config = dict(
    num_hidden_layers=13,
    hidden_size=224,
    n_experts=160,
    experts_per_token=8,
    d_expert=64,
    d_shared_expert=0,
    hidden_act='squared_relu',
    moe_layers=[1, 2, 3, 4, 5, 6, 7, 8, 9, 10, 11, 12],
    router_score='sigmoid',
    normalize_top_k=True,
    routed_scale=2.83,
    balance_loss=0.0132,
    balance_bias=False,
    init_std_router=0.00624,
    lr_router=0.000709,
    vocab_size=17024,
    norm='rmsnorm',
    norm_eps=1e-06,
    tie_word_embeddings='early',
    optimizer='muon_variant',
    learning_rate=0.00611,
    beta1=0.95,
    batch_tokens=[32768, 65536, 98304],
    max_seq_len=256,
    train_tokens=370900000,
    max_steps=5942,
    dataset='wikipedia_en',
)
Below are experts of layer 10 (counted from 0) of a mixture-of-experts language model. Rows are named router (the router's row for the expert), up (a neuron's input weights, with its number) and show model dimensions 112-223. Each number is 128 + 24 x the weight over its row's rms, rounded and kept within 0 to 255. Numbers have three digits each.
After each expert's rows: "comes after" lists some tokens at least twice as common just before its tokens as in all text. This comes from a sample of Wikipedia text that the model never trained on. Tokens count by the router's weight.

# expert 3
router:135137123148112151125125166123150112131173146139116115128171128144122097109137124097155143146067118157140148131144154132138152145156161125140131169097095121156125137083126167122124150160130118129066112155130126146116126200137163127120068116128101140115112138101108137106086088134132152069118162089088145122131099117127146091143131131104
up0:165109126127139144091152141107126174134150091117064133081143138131157139144115121103112111136144139081091092156170152107103116083104156144081118190137097105176153179125129140110143128176102108127132139132109148157149107142136156141112134124108144135113127154101143071103126108114164159104193108145126119139168098122164113135109148141115
up1:119160125150086162130147104131120111090140124124132142093139090133101120099115120095158106142078154158161134130152148146125092111126123097155103129164110122124150142148169131108088128114166154109104096137141129121090138106098143121109134116126072153112129118073121155111127135150106115142088101145117139097171162131115149128130146145140
up2:148135106126167090127097138162180110203094156104139090121115179088116120118150167120136102118120129152102122120121136088115144116128133089140128128136110151131108118107160143093128126103152077170156140145110164120194153129136098111106130132118120118110109131124111125068114107169147112100132150151131114112082150083138113116130124094131
up3:124113132136136155139138147126160119140116138171098152106112157075125138128089123115133174114135111167098082157174100137165097146074132137129121138094092112114073080101110184127146098105132134106130113113130084168114153104105125136106177104145137114148148145105135093127145117088118124112131130165077153156155151126112174125098110142117
up4:159120138127093132162102170157137080146156169148137159129115168160115136130169120121201102096103165111128119124069161164132136151135124184172154153127093128151131154138130137119149145150132085118068144142110145142124135167086148139094103096142111096124140151125143127134108106136124173158147109110105135100140120138148199097141167128124
up5:148129121149114138149128147096099155132114147157129132170103108146113141127114113098109131167115114185157100134143157123113143144110136133110113154120091171118106133130145115147109110138153133104149113128093120125152139131120095096154128148148125176092152158060124125166156118112163157129119175128159126126137152092157156114117102097174
up6:129144152148117150065127156080180128137143152166117154142142097119131076129139127138131170160090123151181155085120128121124134132164159102145147129122063145145120162150128117109135142128081110157125143150158141122094100134112138144145140145103129072078134107112125101136132136121102115123146083135121133139124127085123115131104113184084
up7:138130150146143150123123122138127108151170161114109102129164138156144097145143171108148146138113105127167127084115145112114096118113145109128152112123130149171098147107092162151151139149145164130179085107147078118160143172142106104134132139131126168131122159184108136098093103102134177117104081109093155112154137125126136142120166161147
comes after: " |\n", "0", ")", "4", "3", "6"

# expert 154
router:115144139173156157129134162115114136124188142096122136171115155137117094112097077126117142136135136144067110131147143094125110107090156089111113125101093087136130166116105143135106159112112135125103128141099105134091129119115159116089074113130150125130101141153139134108151127146112111104145179126092162134112074129120121125183121112087
up0:106114134169115119091090130113119150173147185166109129130122127127063082107131147116191128128116093100141148139116121144135132057143126112103161176111080121138131130132150140111073148131145111126118107103091129135132136108155103146117102139126110148147160157147102112123123164115141120129108114144110122151086094105133109154126160152142
up1:117085102141148165114136117125116116176169143191123114172089136147145103084114154066148099148119147136112093151125124124127136102111156121149103156131119147133146165103108149109149155120165143173147154127090127091134124143152128156104110092159121145096140142135123131102155145100105120125152159139170128093145101152144138133155131117105
up2:106105118144130113134155098169110174146145118134109163096119146172112122149085111134120099100122167175131152104138162146161157156092089110151133161163141073075106143149106111119160126117125155157168108164144115127124119144064173142106113139161121113147136126138110098128135140121132131174117095121146139138186110142108136132107122129135
up3:102111159150156125139226142152162110113096142107129143118127139137118126140124162129105148152105143179118101118106159101154138124112144118083117143129156191123144148138170128106129125078149117151106158123132140140108140149122150130159123118170114126110114139101121133119168084167159133105126149065131141122118135149128137144130121094127
up4:089144103153120123156126113136111127106111112151131147133091182153142140135175148104124127149135105133097131176109187136161080096135084067133078121113105109120101133125132138132091145118095153167146126117096148115086149101134127121095122101142135099131131123127092156106098092083110118115087148142129134092134124140156136120205127108148
up5:088127149140102155123130144119116100109146093168142136151090118113116144159112085122104166110118171125156115099113198113096116099151170099128140142143148168158144141111138110137090119114141095127144096153133100130174114099064162093139131107130113191102102165097082102117120131145087153174153152149101158122123128140104132129119171130118
up6:126109161128134161145123150123181135106195111129130100130112106138103129081097071083142145121134153095102072158120115088125143092159127106093118085125113119053124176123149146121145148161118127111148107107109123078108124135111120137099110119132126113164129112152124073086167139124157092136139158119177155130157082131112148157120167168135
up7:124137107161152146093148144113169125146141093119125130170135112135091141125110140144141111122156129115097167095122135090160114137139126149132159123143114094101122136143121117100129134095104111114137114121120170145112142193119110118081094148132161133159157142104129144141108125152131084097127145155111125128087159096146114097130196118110
comes after: " |\n", ")", " —", "4", "\n", "6"

# expert 96
router:113136132141124158118107185146085133110153148114126174149091123145124108113138111104118148137091156148105106072129165120135121160102143105118131170119132081099163149076087176122089155151070139133115093155114101128085120155148163153141096141123160111146132103139148154119149123114120132105152114133144146105100099136128141108153098094098
up0:114125196110126167127160150163150106151142107185116153155121136107070130109144153116134119203102078111112124087127090117147137139089161119149129118167126132119086152108092117121107146102119092154101136123078143123117107106122104111156132131165092155089128125105112127143131115131111120105154081119114142131190123145092097125112095100135
up1:108101108125150126138114132124142142136119116059133128178125117112074076126146141154159089101116141134115162164118111129137126123120127119159111127138107133141138113120128107123109130128141096111147135115131118130073148131126167126141129154103131161131125136104139121161122134104144180122154112100129149145120184128123123145108151118146
up2:135117136127140124117130146125118130163109126148116153109137180100114094114148141135169156143143080121081128136163082138167085147163149146116116116130086139121151114130148175114110160121136113147147105095190140082141160089111143132156129102097130112130103089115094143123160133137152183116129138163083152135113128114131123131137099105102
up3:170122096173119118118100176122088166118152126141086150158112126145164094150098115112121126163141161150166127117095136105148100100167148137186118102144097130116123147112124092093111128084142162146140092120094144130124095150159162133138117088128117102122112117120143090112153124134083125129137169150165115140111123148100105119104120132115
up4:129139116140106149158141140156144144124167146104123175131123118130176120170115100122107144120110101124166112166126159163160136157138102149150101115155110112149134133094119122085151163088115123119113139159131099117110118138143060148153143142128159094124114125133162167125148115122153154122164144147173126098126138106123136113166109120147
up5:160153123131117176099131140112104117090141130143139161138114127167115164128131144088104124095100124093146081059154134099138146134072137151136136147100097111116101144132098152115132127177092126075082133138165162071151091117149115121161139128118135157121117104122141137140157131099074122105121106115157131169106136129136149111103081137128
up6:134140068131124170125119144164157136121087167096137125119113115129171134135155094119108164093147096155140140114089101124168126159106123089126156165093106107157115170125163141139160134120112109116126154102143115098092131135091095122138119140149169121164112129077131130141115129139116141148119126118152135143073131135142134115134166110102
up7:153093173126119135128155127118104120116135105110145120184118095152140113137116139150100117117144171144111124126090106087128099143156138133156079087154114112130122167147123169082088118112121127115094157114096121129084104157103103094139103118125101168114081095073135130134137172104121080087156132140106141107146132126128126118093070150149
comes after: "\n", ".\n\n", " |\n", ")\n", " of", " in"

# expert 53
router:122114109131165113100129173139127156126198128131114122152130158126122113087154118092142125121058118185109123095146152079161099183107167144116099142112141109093121122098129168137114126156126145169116105128147093142097145121165148147117108163091155125122134105102146130114144122116101168102125138155135162135111126092154145121130139116114
up0:121137152154100111146162102119119078140084146095116112099114146146101133139150142119127079118147118136128130122119185142108105115127131143100121145122098087142143148118172135162135098173114115107152129069088134116124111142110120120161088160139145119146172089122103126118134119167086088094156171095132158147134099126107128114133112177114
up1:106084106133132173120126162116129127156149135112130123128080158177125101123150161118143124092111104129102139104131098128112151145114145100090144132136160102145136146090097141141139108123151096066101140088106104128096130163122155135110141137141124121126113134151125105128124160116130122128119151144122121138119152148151074152161084109100
up2:125143101122099116159150150131140135117208113106121135119122158108154106138144106139155167110111136123153137160096125123172149160126131127101112117147100116144123122136157167134164133145152126176121116148136133171102145151127122140151130165077128117100132108114201096131120153122099140170092149153136186084105133096154142076109146121112
up3:156090131100107155132070127166090104132155118174119137092123135119088161129140126146134129155083086109129162147165158114084084113156117058101097131115111152133155129126120154124104156137151105125124138103145115121122121096153138116152143125099117114127112088073178097127127123152113102097101086127120148122091066116132142188134117092115
up4:098130106124143130155099153126125149066126133113174100127152190100155100122151156138173113115114120144146166133136120118130131141165173173150147114146151120133119099122145170117119140160162132156109124156100171191113108135143116093121135167158110141112150138156114141156142077128092108115136149119105133135135093116084134121151138092104
up5:119120127084121124142107145140131152148181148141104119147154149115078119109089129149122129128116140107131123148138107092159139131096132109125111102157096137094120101171132140176128107139149134124176108133140099107144094105088093154121158128078116099066095159152095089111092131117150136084135142134133128134118095118127138117103128110157
up6:118122145184116079114129151129073095175120077079148125130145104111149126125137127152148182161122154151151128109142148142137148122117152157122150119149127147142109124114183111131079140124114125163108190149102167134149140117115162087145142127133135140131136133134172107080119121103117095124123101112159135152145129161142135086116101140106
up7:133155100152110131105115082130102163105171129137135146147156113108122128151139123123127135161139126128127106165132179116135144075166104092115160153124087057131136127098091115074147165133132135131122139128119154146112137150171141106120143096096132131159143155098139097102142111099103151166139143140116134116147172081098161143163142166121
comes after: " |", "0", "\n", "9", "2", ";"

# expert 135
router:120119153140124173118129128154132154135140153131140185117145158128128136088104130125107130139100153128095175096144136111117082143109144122118088175116118109126153165138126126129088150120087147113121126161118104157138170157136158141132096104078139124152111123157105157153117139126121109077130118138136152134109079100117140143191112130098
up0:119101157175176139141140075162159163135135094116107098162108150141144156112135114135128119132152148157163108135172133133157134114090139144117131146134115148136159125135120160110125119122104113088149123116135093116125116104099132158119129116125115099151105093114115078145110134103106115110128111123148154091089136122086139144133121115085
up1:139073123189116126129090145124168163117105162135116144138074098122142145081084144162146123098152099098178182132160132122111102112095129106115085149129103104109107158152117177143142137096128141121140103131130123083124133093130099142144127142108149156172160146110104110153175147108115107122164083194132130142129130100119136132078091115145
up2:157117153166170136132114084090099115172119142121100140099080131147150147154105151156150141145106116117112160139151111141096162131092149134137098154127114156145145163153121107121145127129123111123137130147131107153130094139144118110120156145169102144128076098144123120145164099112106134091136134096134173087109120092096133116141130135138
up3:169138158136106097158091165140130125134138143129110114090162115128090140114144105062132156064115133068126135144117159133109121192113153163146168168114082173122167120144084090138099140103139131092099144098160136128146131131102117152129172113138132124096106139129122149104152151139104152164158140109144165131118119106149146127108112151116
up4:091125122100127139155085164129143164131172153119119132106171119138148115099109118121122140108117129137099113114099100128148140102134126144101131133137104113137179123156168173109058134147121159147128120146135159128126090143154127122120139159162097130192150117137139125158140100123143098109120122175134129167095165132141138143099110126118
up5:136140107108124107144113092161152126181211124114132146150143120120130134127144081160104081129119116142090138145108176149152136091118082145140104113108140096095117174140122109169105139113096138099135123130133126106094164126141106127170141101104114134120098100141077186156140137141129105134151103092123104124119105129155115092162108101115
up6:143142121186116123126143102103128117120124112146095103094086074155139105139099157097117157197114112168097090152075119120178144103107116148142126142099128106141145094124133080123141134145124184095140087138146130131143151167131149104116107119159138113122146135111100115124145119125118149146111165127146160173134123166112131156127114147124
up7:126145133132111146120147139174095148110102103147098184099115145091149113109136146102117119148096175096131186135118160111153140101119153135105128127109099140105140185137159140127133116141116163108079107160134107125136129099120122149137145110108115106129120138131079119116126137144112086114155103170117135172120089114120106146149093135106
comes after: " |\n", "\n", ")\n", "\n\n", ")", ".\n"

# expert 2
router:123143134135129146141131186133122106115149122128138143150100130148119088085117105089096125166083162140132076132136154099150129185115141144145129178142122144075132132088093153123110143152088140168118096121137086131118097185115129104141093128122162153126140120076124176141125095102089165086111106124160168118136128105116160137156118105129
up0:133092171096168145155136138096126108077161138152138150146125149111149152107180150104125110156140121123156159162121120125148140130104113112113133089174099125141143149092148115118125154177106123156119144171115167124095136161148157101156143090167094159120124177168138160121141122151102157112179107145124137075140116111120136150137135151143
up1:093177110102159129116132157113135130129125094135107138142162134143168086116127131122129123122152124147118154117114180107178099121157108124092102125150157129156118146146129161116145119086102107158137112122110139108146117114126161127113089163088159142130153134135113115146167122111151132135134135098103115113100078167135127140150126128120
up2:114136142145136100160136174155099125162145115135123127123131114102113102134087103124119111086157132126120096115091147127113089135124155142158084125162133102124132132143139183111178110143126111120116111121088126125113120171132115105147157161128129180126116149141138098147075101134090130103132115102110141146126144131150111124140072126086
up3:133153101155114155112134129139119135100113128149088133171171100141133087026172147102100109169113172134097103122151136121140185142137151159135155134139123136101137106148162129124124144132089078120141121119182125115101099142137088073120125135141092162173105110128130122130154129155099138099097104120137140157138117128106160130130119112138
up4:109107158108078134103141114145106137118120100120102144162111114146115083147146139114108122126130163150091111124114125140103147099114158144140147123154159138138170126131092136086155134144141131156108152135112152164108121113113129178144123127138102107142128110139134140158148115080166156131143093103121175118143113159086115149075072085121
up5:119149117110150091093148127102139069159157138107126132166163176123129120140134074118072113119114142092112131147129144134154098165111152131148133152164130124176138124114138094130103132088200085145144141125136114142096144140062121107109119159160135141114101114085103162138145088151100088115159122079129147111150119150119119111129184112129
up6:129127137130162145130136130183092130130123126154142081130113122136088101140138109108081124126140106130146105127110104123137123106135141120137134089155148108110141116116142152125115111138181113139133102119079151108110138141126079144148092142140130140147144139145105178111162146122172106154149142116168170105133108142123104073176103139135
up7:110144136107117121082127127154139190175199054106119161101123141121148133097158104142131152173146148151146135128146113116102180159121124166123161119130138127109132150132164175135143120130158121155099096152135144110124163104137110135115154154067122146162089119089134148107122157154093132133068138136154106138148120130132153094098120104111
comes after: "\n", " |\n", ")\n", "-", ";\n", ".\n"

# expert 67
router:107167163142124086167122159126098131132144129107103135152078157151102091100134115137132148156113119167079088140117159075130122163129100126096094154129153108075116168097129152122130149139094124155113097102122098081095114153110099110126121105141148111147123126126111172145148154116106114101126116153155165115122112086106140089154106078124
up0:131133138131106097141115125094143135128118101114142156086093119144118121136100178129131141141138120152093136130158107135095123160128105070128105152078118104067118139136145130101131154134140102093096147116106137157142090101127122104126111106155139162122139109102084160152147135124104129113131146090143149157111128119092153092120142121113
up1:079111101112120121163090075171130162133112115173093137145150082108067141105131140148158106175122129112078105137122155062114102161117109120128119152139125096098121111157137094122115144145098129107108156119127180136121107147135115111138137128132148132120089157097102116115132117142112124148212126112151126111104131109093145160114151100181
up2:120124164135081123135142170144112151142127132135148170152133114111137102138131153138099127146128122140152113194130133108155101138156159173141165134168154129160136157131148098177150185146095144139143098167144118130100112140095084150080123144154151101109131147130086155147132117086109174074152143143122143108121143151153163134101114148135
up3:152114082110102146118117124114130078115133119128140126132158126104127147157133168102159122129175168171137119124146150127170119143136111131118116138173104080113129155130163177133086093143110170150146141055109102076134073151113078106135138129148156131112123108132128123145107152129135094152160145097139149129090097104120130100165150111097
up4:132139157113116080133165113107117078111165095158117138151138122119110102104143162136118144075113144146110109141143094125152140139130105145136085147174137104132131127166116106154136120136101145140070126105155138120082118114133054115150123084110125129138108095132095169129164119115156103115132157108124161075135134119095177101139100135150
up5:172174146127141102179128127134099110123115152150127141130168095178136103132148126113113148146158126131099145118100147089098127151143155132078060157103118113110103104117185117112137131122112121110113183150126115098134109124122131126126102114132088140138162161136152133112124142166130155107079149123113120200151136138122131147134112074172
up6:137164163143105120147165108095115121164121137094102132115129120123105100080131074122136157174125133088130106129081165131128149125115089069103089120114134140132117137120144115162196156145115136143108125148117100132117086116101120154137113124080133128176121168095125160147110155135154126118125166176144131129156114102098118090127152135137
up7:140114132110103150174146100134141111136156123119103147138149111179124125065117090102055120148115134127147119136137154172070150155092097199130152160149111145118134126120155163112157103132115123123147131125130141150105130140136076133143126139150127078091134096094148160142143136137132093136085086147132141100145131109132123141140138110108
comes after: "\n", " |\n", ")\n", ";\n", ".\n", " |\n\n"

# expert 99
router:087115144115171146132132133092086182136192138160107120170138134114092081126126129093119128137127137145089099118147119093139130129118189102120112137122120139136115147119100171136126149182143179122159099130084144137114144169130117155100068116138125125129109131163117138138100087108087136074148152126102164117096089136105157119130131125117
up0:106154162128104149164119126124121121084154139100163123116101155172132144152163126132129134148101096103116159126139120098136108124131140121065122160150109136152210143125113188117140109075158120123161091146119084130111123116114093134123142096121146118135170148139101141127139130144087138117126158133142113173143130155148135115135147164129
up1:085103174127091136131139140128072097151159122164095142152111117096126138124122107098135144168120131089125151137151119119140088129108130093136105118186111142143146133112094133118097180153131089098135126118144114096147171144158154128141093115095106086165132107149159126101129119116135136121143128126094137088143137154128156121082137133154
up2:098114127147132137106128149118073095104131132153171149121159114157150143099170104100104136086127094133165111126100128104122149151147163121175133141096125125141168088158130159115119158180165140159129112121112137143171117187142119128129086118126123101128149133118118140128137150143084159124141149098089165146129125124127077117124100131097
up3:126143112136143142080134157085140106136145150121148118116132159110119146124154168138123134118156133127110118110152161116122108083148147180056089161131155153142113130142109127131142115138117160148146116167081079128111119094133071101150139142164144117107115133122138136112127113082166133177138187127124141122129118122138127118106133081078
up4:087111143123178155123082122077096115138128095101127115119082133174063136133124135130058080105114152143120141106131144092136115081130179145126146139160125119154110144129142111134181090131165109107123109184103111129121091128130132095088118135116176118124092103128175139126163121131089128140164148183108145155125078128140128096151140130122
up5:102111124082145129093152108101141155113159130184116120125135135101121082121118109135144124131122151173116110117091099085157148103089147145173127093097164114143083166085094122160140165122115134131139119127130157135122124153127150149102100144155116125139144117105113123171093166130102134081140145097103159106136119148138152108138125110095
up6:155156118141084084131172143141140137136099133151143156116179114132177115133104097114141108158127118166123098146130131094131093163110126079113117145107171132123173124127111138147165110145136147150122109110090148128112094138090106113120128079104178133150101121170108126125141123159119119131091140139165145146162105144110161161127147114120
up7:158109114116144116131167140117148156116143165138110140141169126131077151138101165159157129163097115130102101147173091145150146106116110093153118157111114110132128121129134097105134114155132130096165130109141134132124140149113115155166063120173140087099113118119121106149089106127153134090132121133137160150126126134120152137140109172133
comes after: ",", ".", " where", " season", " He", " that"

# expert 119
router:139109146150139131123142139099136206135166101130134112148098124152115110130123124103139113110125135144109149121126165051139092153116123117116142144061144130121128139082129146093126105126146174129109086100131123090107141152119147139145076141136132109113098134147142170170139101115151144099133152117124180147132106161105134136147123137112
up0:123101102170130130146107130113178131137103136132149116110122158151149077096104132087120131133132151142111125154107169086133110080120068088115152120149113156162160151106131129077107159128134109121092128126120159120151108160150140141108115167165147168101118135165166079164106153131128088118126127141154139126113168133108127124124101132148
up1:119142137113132155121132160120142125132149143133141124163136108139145091110179107116138153171107126111123119127083146095139111123124165090158108164128167123149105116129111119119170089136147119132090125123096109124133121122142153104145128137143111172124093112137148166158066149145112140101124127176140134150099105149124060095114133093154
up2:095094116133135159102135146106162166130191106117132116113115113124130121165132080083114123144129107165135166173103144092125095149137131119106107125129141145138124163096111113112122114124117113115130138169126090095103139138102139088140095138101136132115107128095087097161144130104111115136126112127125111146174097122102114144132137137103
up3:139116147099095155143099090117129137130131113121115101115134116145111121123179140133127154090118099115111157152139164121153120102127128125139093131122112111175193108137098145121130117142106172136115113115097118082086122119150124114145130146138135147078120162105155109132154109110172144143121120091141159115137150109087066173128114121147
up4:174128134127101167133144168137135138171137153084163139139108142100090125089139181122132109175138159157121160113127150130130173121191182163083120153103164133138083139094169104076123107126113144149123103096098173117107124115109086177108098104143133139146116090120141110100127133099125108123128137110111148111088136110079144124122183103139
up5:148144184106147166130135135143137186149139130131169121132112122128098131098114141119142133154082131116140144148131134130093152145158152114120126097099141177179164126085129126127137118113160126124104123135152122117124138121121163081112149153167132092102114129140149119140110142162094182101073141164142129115159090098124128114153126147087
up6:134121134144135145143124137111124116151138133079129135128128116121126143124168148122130166114111120114151092147126169120147140149156131110071145089139091084129108155152128131104138126113138139117174096107143085110086116130103143119177114112085115146116184138141168167140124135135095141103096161115120161113127157128141132118132140115121
up7:139090134135112153136075157117114149120138102138116133166136175113094130162177130152129119087137142122121122163097126120164091148159139134154147093132157152138161176096144092105093139101076100183114121130133093116106139176159129125162088145149145131135123178104154117132153161145123160150140118103109137131156110137115137131106176126094
comes after: " |", " ", "–", "|", "1", "2"

# expert 156
router:071112121157126149150106147090139179145124119146107123164156135143114105099126148116127158147098115143125139122123140069110125140149168097119134176093159118078120156122101144122092110136158122138121118148115131135087164165141129137118083148108110102153117145103104184095098125116105127139122138119106174140104124141132143103121154126137
up0:137150110119113104171149130147076118131128150150089181121105139090135128153081159129126183109127085162169137117148099100175125115158098155102125154122133137114112121091166150111114154148128126138110116168128094129116150139131160152171150085134143156140095156160129147143138183131103151138123163112131130091179116136163112116117122109109
up1:117090120151110173170137151142075135109155143092148138135121141092136140098138112129107095126152124125096123193128101129096087087131129094124126094133139133109132125162121111091154111113117108123151095121088089162145116177110133113100098174137148116123125134121104152070084122158130164107113138124144149162119089140163108122112110109094
up2:096106110173156151137103138128106096140150175091143086151105139147096109118158140092138123106115132141142106136111140120156115158149124140136131114128123136141134156154136136116116117112122124145072102126142116159086117151155103126086072117139114129106118123125088135156104130107124107122104127084109121102116124145146122107099178151128
up3:127118096133100108131090100108142125163159126124138121096140126107152152132131143130142126071187142117104149131120108140167114172121134126164178122128151140133115130110182097153122116104149172105147172128114104111124121132122109097146129105124158130133137110123133142148099140131084106145123153157076158137144136152107103176152119111079
up4:131154124149104127095119158090126156157128142173154131129166121096110131093131149123156136175120120093117153152117120139178123129078117137131113148108130089130137130118121143083067091130131071166115102160086094107118189131127122142114101128096118144166170072105129129109147137184120146127141111125139131134151103149155116109114121088138
up5:110108133122089100150155121115126121137112114175142150099128104151188125140123113115096130153095139155148096180121102100109104165168147138118104142135151176130085181134133140139123074150127138138104110117108149114107137160140140128098063123148159141108141122133115124122115176129086127128119181121136142106164101115145081100106140128151
up6:088136126105121110126122157149129133094112102138136142101114101127161072154095127144161111095147149132092152114132137156148124162125099164126130145137132132177118088131166123127132115112130115103135114146093095115103124141120133099095099124133126115120174143108126149148138117133118111127142125125178119137146153132126138125156152117126
up7:091167142108114111142112142116117106160127141151055105122173124081152182099116147089137083160136114137139141098079155130109097107107162132127115143106117101130097170153121118120112116158122103114091117135127119134129135181086123122103147152166135141176138128102173131145098120118121111086122139142164118126112157144130127097091158116129
comes after: " ", "1", "2", "3", "4", "–"

# expert 31
router:083132153142096172130113140160123116127181129095104124138121125136127113103114097154114149134108173148127122113135175126113114150121169072104121181119118106155159150086093189137102150147118125093085103165100099125089112171138172121127061125140155108141133155117125150107109135145129138089122159134114147104129095121101143121170118120104
up0:099139150135111137101160144137121136099159085122137150132166136111115121168076104148132157148139149099154142153122129089105115117097164085109110151110148136130129113152093114117134107145148127154075121133128131173172138102101136140138117168118095133096152061100119107191122125113126119139134127152097156141143129105140154163130087118081
up1:114106106124132138106103154163135140073139121148119124156101110123128164107147147149131128118099134152145058112118165151110122153119149140124150152176091146111116134123122117141179139128153123152118183098115127094146117143160184121101146147091145165132131130170129177165097137129130146147099150133157128119138083151128104112108097156142
up2:121176100094151149154133107149163116083089133143104126137117156113121142111129101128108150142152157120117165146158155133130157158099162105123135131118137120115144122063084164080122129121179125118125115086135146127142126124174135160107131160108131114151103172116097101122123117160127128126095136158121120153115097106101119125177161146104
up3:165099164100126141151130113148139131114172126162118151175150101163093106088125142101122162092146109134141130145123133176124160111125149115151125149174170106137172151136101107128124147159114165151135140171157156102123135130112108133134100145119127122112129117148156104141163098140156144094141071117158132090104123118107128088091167110122
up4:152075151128100134186141155165117146114106174129136100132120141109085106134146123133109134148139122096107103154090147120121145127182069120124147121116138132132137157127094118166135091156118080109130159086120105155128167153180132145140162127095095123126103169128163101146108166154078115111136118108114143117100103146118125125092151080096
up5:115137128074113124149096111151121129091086093111126099164170117123109122125156102095100156085141101154122130154179090113118147144092168110137144067112160161122150126119130144085115145150141071079140102147125148095115129164126138160163128133117125113062115110100131134120143139165122136143155089112131114139155141155154138108144130161138
up6:116115108117118129112117157131108104114155117146092120125111095128123126159112129142129111124093148136149145122137187148105124131127182161090149175132148158139119163128106161111118129132102112128136085158114162170143098079152091145151094132145154177113122132107152115140109115177099144129130114114093141148123106117125138116118128120110
up7:107128124132151143140171120128094115157133134108103102143108124096110125129129135124117100146154155131106103152110153181106110125145122090137103147100090111130101106142121140122096163145133148125155148143160171129132126175084160105136121084094151121124146136124120095114103111122139187102130173099132087129174119174120131109139129138114
comes after: " |\n", ")", "\n", "0", "4", "6"

# expert 58
router:088138113169119181103125135123127164153160117139114163159108150137118114115123105116133130127123138180111144131158131093135114132107139106172111147122153098096132167095127169126117131126106134156107126128114159126081141168107125163148093131078119099161096179111128161105094106108100126139124145159118170143095112149111108079103151117120
up0:140115121126163147154137123133105147108082074114087116131104124157140147126134107123091125129165162131104118130112150103124087145154117149170097145120140108142118164079149168120087127139147138122128124106113142153124156128103122176174127138130082144121093151109111120138083081097114156127128110127177132170175162073133111110090172070146
up1:137172128129090156117131119130094069167165135118159117138091141108113160112144157152110115137121115150156139111119137142132127092124110132152086134144130119157140105106110164120138092118115125080102115104162111155128107130097141142164156152101141113098089113181118142133092094141167151125127126130098121106103125135117107111157152113139
up2:140139102110128115118154126151103163131120087144134120142119117129151116116101103131145115126079134133106093114128130094142099151159130100066100161141166162084136137089104156152122144161081118100108086132119130097144147099147149130190143069107134104119085110111131114102120150111129129115122159154114107168115090132139097099130147120118
up3:143123115147115154125111075114156132119105118117133120113159131128108160098116103133137136123142135128124146067166106178132161111125105124102108128127145097122112088146092135076116107162110158118123151107104118137132150146143162182140095109136092108104097164112128111103067103126120151163138125200070161137085106082116145088125140124152
up4:126166075141114177127171138120082175108117106118174106123124147155117106138108115144157158141110149108138130128153106120164115148112153105123124101138134143139136117124145143129124102141145139163117085094125155134117151129127094144158142152140124114113116100129106178104155104140121148128118131133103110127100138103110138148119120181125
up5:111105079120156129150162130154110132147163140126100180155133098138111145149116116107086135094145124139147104098126114116156112142150111086133154136107061101090099127132150157106109165141113159126099166103112148158130095158119162137118124099067109165182064114144116149131078154139099092166164129130121114110120126182133121135104125143154
up6:170096156093131124108144119139129129103161115094126148121134155099128101157168131100120161136171139137071186124158164163148110160099131148125141130136141101134122131114110110145118115135123108132087138143132168095138131112082141138120119095148108169126084120152138154147177119112139129128127179136146131176122125144170138145131168145127
up7:109117132136092141075125123162125148133115126128062154145163156146113140151110097120101104122143158146112124131092107145124118130120116120094113139169149164142121107097152093132142120076136153128158134138166135133125132118093131170128100131115127162148170077166080102121117133140093119125107123145119211128147131169117091130091122116122
comes after: " ", "1", "9", "2", ".", "8"